config = dict(
    num_hidden_layers=20,
    hidden_size=512,
    n_experts=16,
    experts_per_token=2,
    d_expert=224,
    d_shared_expert=0,
    hidden_act='gelu',
    moe_layers=[2, 3, 4, 5, 6, 7, 8, 9, 10, 11, 12, 13, 14, 15, 16, 17, 18, 19],
    router_score='softmax',
    normalize_top_k=True,
    routed_scale=1.0,
    balance_loss=0.00506,
    balance_bias=False,
    router_z_loss=0.001,
    init_std_router=0.0177,
    lr_router=0.000597,
    num_attention_heads=6,
    num_key_value_heads=6,
    head_dim=64,
    vocab_size=37202,
    norm='rmsnorm',
    norm_place='pre',
    norm_eps=1e-05,
    positions='rope',
    rope_theta=10000.0,
    rope_fraction=0.5,
    qk_norm=False,
    attn_scale=0.125,
    tie_word_embeddings=False,
    parallel_block=False,
    init='trunc',
    init_std_qkv=0.0156,
    init_std_o=0.0,
    init_std_up=0.0156,
    init_std_down=0.0,
    optimizer='muon_variant',
    learning_rate=0.00575,
    lr_mult_o=3.0,
    lr_mult_up=0.715,
    beta1=0.95,
    lr_head=0.00601,
    max_grad_norm=0.5,
    warmup_steps=200,
    schedule='wsd',
    decay_fraction=0.708,
    decay_shape='linear',
    final_lr_fraction=0.0,
    batch_tokens=131072,
    max_seq_len=768,
    doc_mask=True,
    train_tokens=965200000,
    max_steps=7364,
    dataset='wikipedia_en',
)
Below are experts of layer 14 (counted from 0) of a mixture-of-experts language model. Rows are named router (the router's row for the expert), up (a neuron's input weights, with its number) and show model dimensions 416-447. Each number is 128 + 32 x the weight over its row's rms, rounded and kept within 0 to 255. Numbers have three digits each.
After each expert's rows: a language model's description of what the expert responds to. This comes from a sample of Wikipedia text that the model never trained on.

# expert 4
router:170129041095085073134112176106086158152165158060129106098114145127096137175111097089175137095098
up0:100096116117141074166136125129115206143131082110153131118163127152093164169109177121098159094113
up1:143186135134100125117099116156126116098126087061139105141021172133129162121115092149114071114126
up2:175104114035088101130125127162143131156087107121159144115124149137122109120143121145089114164187
up3:139134148089091140092141073190060192092092139096146172140138087078130086159156130117131132122146
up4:147127098124111097181143153160187110138153066061112117112116112130120160122100145129096176157131
up5:136115148121137187180099070167087148156104101106130139129137155103057159109091129094094156092095
up6:171134131154104125144156149141082141132145137140132090092107073129119112101151109156150179062115
up7:171105071080151111142209185122156130112110095208124130068127088144108116129160128161174155114132
up8:131080140150118116076162095148135154189119129155108126115193122149152123172175152187147152098102
up9:156103071126094167144099091135087130151094105117126088095149101151100116171173148081124146125160
up10:129117130087098071130104112128077146119178134101129155150079167165143181160124116096175152079089
up11:182119073122098070121061167118068141139094156135158143117173141166137098149100130127150102157109
up12:101085171154123082120132118124119116133090144116092124159126135140139145120095146132124085150158
up13:067079142058131126091101090183156124128114142151149144171120075137115165124125067104175051116077
up14:162098084116131152138101075085142178131158120046122143118102127139152176139167122090119052000106
up15:199178168085095114142115057189102141097093106134137126113064128131131151175117063113158134184065
up16:155151097128061116111118158165074154170173166103115158121113084145131085127130162088104118095151
up17:174117090101183072121147116082132122140195109176130131102151139151115148117116088103137175135089
up18:115103118187123148114163141164101146083115126134165175062130133166154024141138139170099095113160
up19:106115073088158139180159173107126109123187121087164191182059108163076124084117205142120139158099
up20:193133099125076112160083125108133128169134120114120139075118125096116136065135112133181075071148
up21:113095098153101162107096095047104106124116131122131160127151138140216097151178191171119097061113
up22:146080090150080134109132076127131130110110186129133129117123102121095172172074160151156142175099
up23:125142128154148127085160099089116126112125138112158159080225108158107121137068148104181142135146
up24:128111049078148098115110052133138110129144095140146159111094090175143134147079140122068046196080
Description: Sentence-ending periods, commas, opening parentheses, quotes, slashes and hyphens in compounds such as first-innings or winner-takes-all, plus was/is.

# expert 13
router:134175071112066197163129153144137097078116121150152113130091159115116145086115112091158114140086
up0:157157178149104137120147146085128063100119137119146146124121121182064130102059095163147087156143
up1:079074071119153154159117077080136135121093099120148154159081147174177099129118108107188088134142
up2:091122104142191130148137146155098162202185165148201138163113118087125106117135198077089118122131
up3:107153134083140088136162105149134112116129129108143123126127153166104144122088089177133149159120
up4:127112107113120098160140126127116075170157096076106069168151082122052119097161105073138132119132
up5:137123154104116116120165098159074095137071105115145182147066086114107162111116143130175126146142
up6:114116107123077137178176145175133081124172128135156135174174146120044155106118072134101162189111
up7:105104099084124225129107123092202095091128099090128184116124096137136058049094093116152105088160
up8:131067131097098098085039197111171087134156126134110159147046142137102105097162130105190122088174
up9:165114110146115166199084161130110150167146156123138166145125090115167118147143162082013091171175
up10:170102133126096138115090126142098156185196131154147165142138117109196148170106126134079140180081
up11:080137110163104154180180174128163106178083142129079156116125087181143138106085119111088099062137
up12:126147078164158128215085168188126128079101134159150105120116120124163147121122107084126100100133
up13:089107114120099121146156105154121161158179141123172159096076163143183142136121157035123135132147
up14:124101139137085188161108119175114155119127113141169154108178097161148122139142127120117119157136
up15:114106146110133110175095098127134151067071166151101093124157124165135149137106143074127100144074
up16:095135127164107125155086152156094042148142069141184128104054136169157115137145125132095095062143
up17:166176086102115126202123104098194158111104097112097121133123125073144094130138164141119139092129
up18:118123108164131148171162104138100074142145153189146130135103156166103094156139128132162148149142
up19:095081137110136182171147147108069062149176098074126137147090225160105171101091119117150139158113
up20:131132120126070137153110180155107182094079107123134094125103170175133131096156112115145173170153
up21:151154097096183112145117147133087137168161083092164205199096136112091082116093085118150117186118
up22:101185106113103149173172123136137199105123126099144164101099149153100018167063179181111146122058
up23:170103128147097144137157091187106149153132148130070162205090164117111167166183144068068079126137
up24:133135159118111092174147125139149129152140145143118154143125103146176126096142135146137163166155
Description: Table pipes, and, of, in, plus mid-word pieces and casual words (well, so, how) in quoted speech or interviews.

# expert 10
router:172114175107058145088151189169125120132136158142111140127076181142105144132133149101208116137106
up0:101178107188153164160067090194133178162205081109125147137125106171175160114148116162107089136188
up1:110110137118140161100114149151137176152159093074135086145122125073141101158167128093169091107192
up2:152114130192213116224103153101102099209104132112119135113144155126040085094159094153106151155130
up3:099177135085094155075172138116148139124099103175145111081105123116114047149101135136133194161088
up4:110105105099205147175101134139122106140101160129140153128128143146067162145118162156136178135085
up5:122119152122192163145119129094139086136129099146114103160098178166078167147205083087169102140072
up6:144151156118077157132106099119150186163130150117164110130099158200140107091152159088191142149120
up7:072106157163134093122138133163131120136136151174126112139114113143125117131103108142117110161124
up8:097095094089096087112127211119141104131076115096127148099142097130135110153144102095173163185155
up9:144113135178123191154128134151096120093115096115068139138168103151113142157122152064130163139162
up10:111130132124164153086150137068084105140160134123141102148134137130116126073150119083160068159128
up11:157074116145159145168123118095187157126115159112165158115150125110098118130155164072157090119092
up12:135098144118113152142103050149119076156127162107116150099108112126079043094153181133115144047100
up13:142135134135095079129124170159123135142122132139113135122138092215077168115173144099180175158133
up14:063125124141128107124068125138147109073090143125130143126106082116176088139142130120127131166122
up15:168156073129115146110106179108115151110155230122167142155118128104121127154117100069088148126146
up16:100130144067041123123122132128191086179134224147155146183202187183127136213114074080103120104113
up17:141146116136078132142107081124152105135176124138074120117105134175168143151140149090164072162080
up18:152142126161127126134159135156101088102122171173086126131130151065090099092068172142087117163146
up19:103154123082154144101124149145064134134156127136149162089154120140139137155125163094119110161107
up20:125147149156142180104187127055132141151129129085039109098129145157088100127184138066160074154159
up21:152142118148111133198089120169091159094110161131185055072114134144107110132123145105120132136137
up22:111122150087112162137161142113153181132152128117146147113155096119058144141108135184160191077110
up23:086124092133160107160161137127107158123118144182043160151126170118083173138109119151167136117086
up24:110119128108173150142154145142166168154138141143141049165085164154121104143110109113109113163161
Description: Articles and determiners (the, a, The, their), adjectives like new, American, local, and word-final suffixes like -ful, -ided.

# expert 5
router:133096056109131171138190115154130114146164146123153083103119090108079143099179110094116156126131
up0:131159112187126117114143174108115115099133148132123138056138128147153165186209141163090152097115
up1:106102111097116149138165180082128035100114063105117128120102132139102116173143082112124111183124
up2:154151120116140124084137156071123079105099129163144169108139219114129146159134112136123161086216
up3:194117167123049145169119126129154155060120139144152125097091159114008073149159143143118083077090
up4:091080096136119093077134101183116121172126095143156106085088079032120096167201131168098102153104
up5:158146157112113118141147137131129111099152132160112083112131089133153091057109123084075169069064
up6:163121129169088125144187107080111183128087097138156160091142092093109167167109089115166119131130
up7:161107095163076139089105140144112120148140137103169157139121114152107108071158094063116117170109
up8:155158128128095114053103085143238159145098159085121061105084106182032096076126133067096137119139
up9:140144066132094107140056145121091060093137137134119059104129061138134130082136060111136113150069
up10:147120152181145131164106123151099107165116148093148111122163083135048102110139119188131181151194
up11:111116141189173214142108131101175115128126140158174135191081083131095152125111089115097146158144
up12:136152102108186168167119104131100124127174163172129117152149077075071064103100096108155130159114
up13:116112097089140129187128076127100124138089140150141143096110133140149122131127165204050138112135
up14:142171163131140103148079099112144080151117191104164151179071071126090127104120091159141151133122
up15:157163082105113055114100088136143176147127108178152133156130120120195102117096061168154144114126
up16:144161114120188128114126077139114121138149116138140134164119111121103124097130095148109126103118
up17:149181140143075152173115109157157154129185060102108079098120086177103163142173137175076136184181
up18:124105101099114122080135096084114134192167166142122094093102068072133155158154107128075153083171
up19:129136119139129160157133105171142122099141178125133136159095149077218108138069097078099128153113
up20:113132172142072146167102162123135083154167149111232119179085128152169172108139131113098054126167
up21:091040145180132102137140162160118092163094184126081059120132062102137120184144129090127089180106
up22:115126107118122213122141125148144123171150104116138108128104181141151138172150104157122154139122
up23:161096149173127119151131191092099114143161166065118109141188124096066097103129129083081115168133
up24:120161125111156129169086073162098166147210172086122098120094087161085124133152078154148111139055
Description: Spaces before numbers in table cells, degree signs, and function words like the, in, was in census, location and village descriptions.

# expert 1
router:144099108113061138079124169166214108114089245133099102119066131125145151131123037106076106150119
up0:123047124065142120112138111142103064092157121076173106085074167117156134131173113171141077125158
up1:140113114141150124127106137086110096065099134147117041096154117144163085122124110057112127182046
up2:093139140055171133096076128114151112159099126071123131103127145172124108164159125135101094084133
up3:085111096120119149092152142167136094126091106119155133098062133094131120142141140157134131131081
up4:128089081137103160087188179107127121106101147109108153124167135096090084129108160208145119121063
up5:142091116126118145130128070120181085108102117177106173175143133171167125136090134165123137117123
up6:060169116163180109142135120144139079080105124132138101104113117162150135075219112097155184131100
up7:157105130085129165178070088196085128123142126101145077084117108062129149122098180127087127191150
up8:125147084147059146153125130117095162157092116154159135131093082122133156106123128163127132127085
up9:145120085151154130128098113146106133107130162087147115151100120124095126104134128158181170096142
up10:117124130149167150083149145139070145113124151091137163148134158084112139134141135177170085123151
up11:131139082103185150119102136169059153145141055090112118158121110074142149105162119131134244088132
up12:131107158158153170133117105139123061140115159108119150121098143110140149139153149057085148123100
up13:159102131045109152110189095121163121128133126121159109164193123165102142072157119120082112144184
up14:116139121074154166132179186148082073117099154158062134084138145152143150124169117118119113120111
up15:119086117171138107178109152178163148140144191094143137114095124117173114159189176071120169175155
up16:147173085099125097101166126072109142132137180126119131094126163146119124163129157144070059111096
up17:142143101133098114067113131120103161169159077158126125127152148126114128142101110108124196028143
up18:132102127086118096094132139101152152156100131149098102065087173173098139159156187126087098163145
up19:126117052147091134163203147131109109135066090105061099135055102082085136123113169061125128027126
up20:161140121141086146098178164127113165166121074141181157152189089147127064102132117099152137147146
up21:173141100150160183102096040101086175149124115164155139169070086164179187224155151149136115151088
up22:124076148068099166094113088093181147164160130153131149173141142073124154147115134102092112195127
up23:124106159110062109231145161191111145113072126136114122069141132146135111075142107111078114200106
up24:093127168159178096087136136182097138145094185105131162151152130063153140140146113097122111105037
Description: Head nouns ending organisation names and group nouns, such as Academy, Museum, Council, players, government, plus closing parentheses and plural endings.

# expert 8
router:129104072117135117039137108168130106146174153061079128150122077065090122147044110076121139112122
up0:142086086144076147122175086134174164132152134110190154144157124096138173117144167157120156142123
up1:108075096159162123144147174121104113099075092129166106073096150128121127196090101164190162088100
up2:106117121096121064095112086138115071159084218133130155152117126093155095124083116168105132123139
up3:139120105163173128101088102133109099142130137109086119109148041100140123178145170109145190140065
up4:105099064154131159125135121166082190117124151140090105192106131156166124174163148158139127114151
up5:103163108137153148147215117153161131135137104137117118138133107134167147118144173161116173085128
up6:129116112147141150080140205115075107171032186120167135150159136119128173167134090098141172199164
up7:092149112116105063133132104148142201108110165173034086169114128117115157191119101154148037069149
up8:170121114120142081120147175166136124188178149134110122109138127126145190125083127142156016118167
up9:121125152121120134097086069132149122099123104124117094055095149090074185186137144126152157129115
up10:111130110115128135164078145124112091144179091169118145161157086104044120155119144141158134143087
up11:119111084115168152092093111166165108080132150136162101064124109079164164189107105058129135126174
up12:162159110155127116130107119158052125166118110108095183181079081145153158133148091141107117113152
up13:149121123120144141120075120186121160147155151089131151142151142141103130129141145098119137112120
up14:103155136117105048131089125155192129167140192139113081096197122084146098173170121151175123138040
up15:080165114119090106185153141144147107116103120184095151168131101136113190110157162108132110145100
up16:083138108191157120105115098143117017104157172093119154155159094049115159150166141154057102111142
up17:071102134123135126112165105139080150177110124116103164116118088142167176154123135108191143133132
up18:125115087160171108033150119151142150130165076121100152102142156120125106134087090117098113186110
up19:118182143176117160169137156147142143157096124136136113160159086150116074154058108101124181088102
up20:070084100116115121108143112160154114111095174118129092188088094168142163163135188060067145165148
up21:142196152075110123108136076123107163117118110181132111104092122122141157122113096117072103168124
up22:076211092177113101060076056121122112155093105085129116060093093170070112161035128049127090131097
up23:114108091096127074134110111123101166098135185153144143104113116117119111170182131104092077151166
up24:146116103170124125112117142178174094125118183180108163075095136103100188151072109132131160165117
Description: Decimal points and spaces inside numeric tables and scores, plus short mid-word consonant pieces like sh in mugshots and handshake.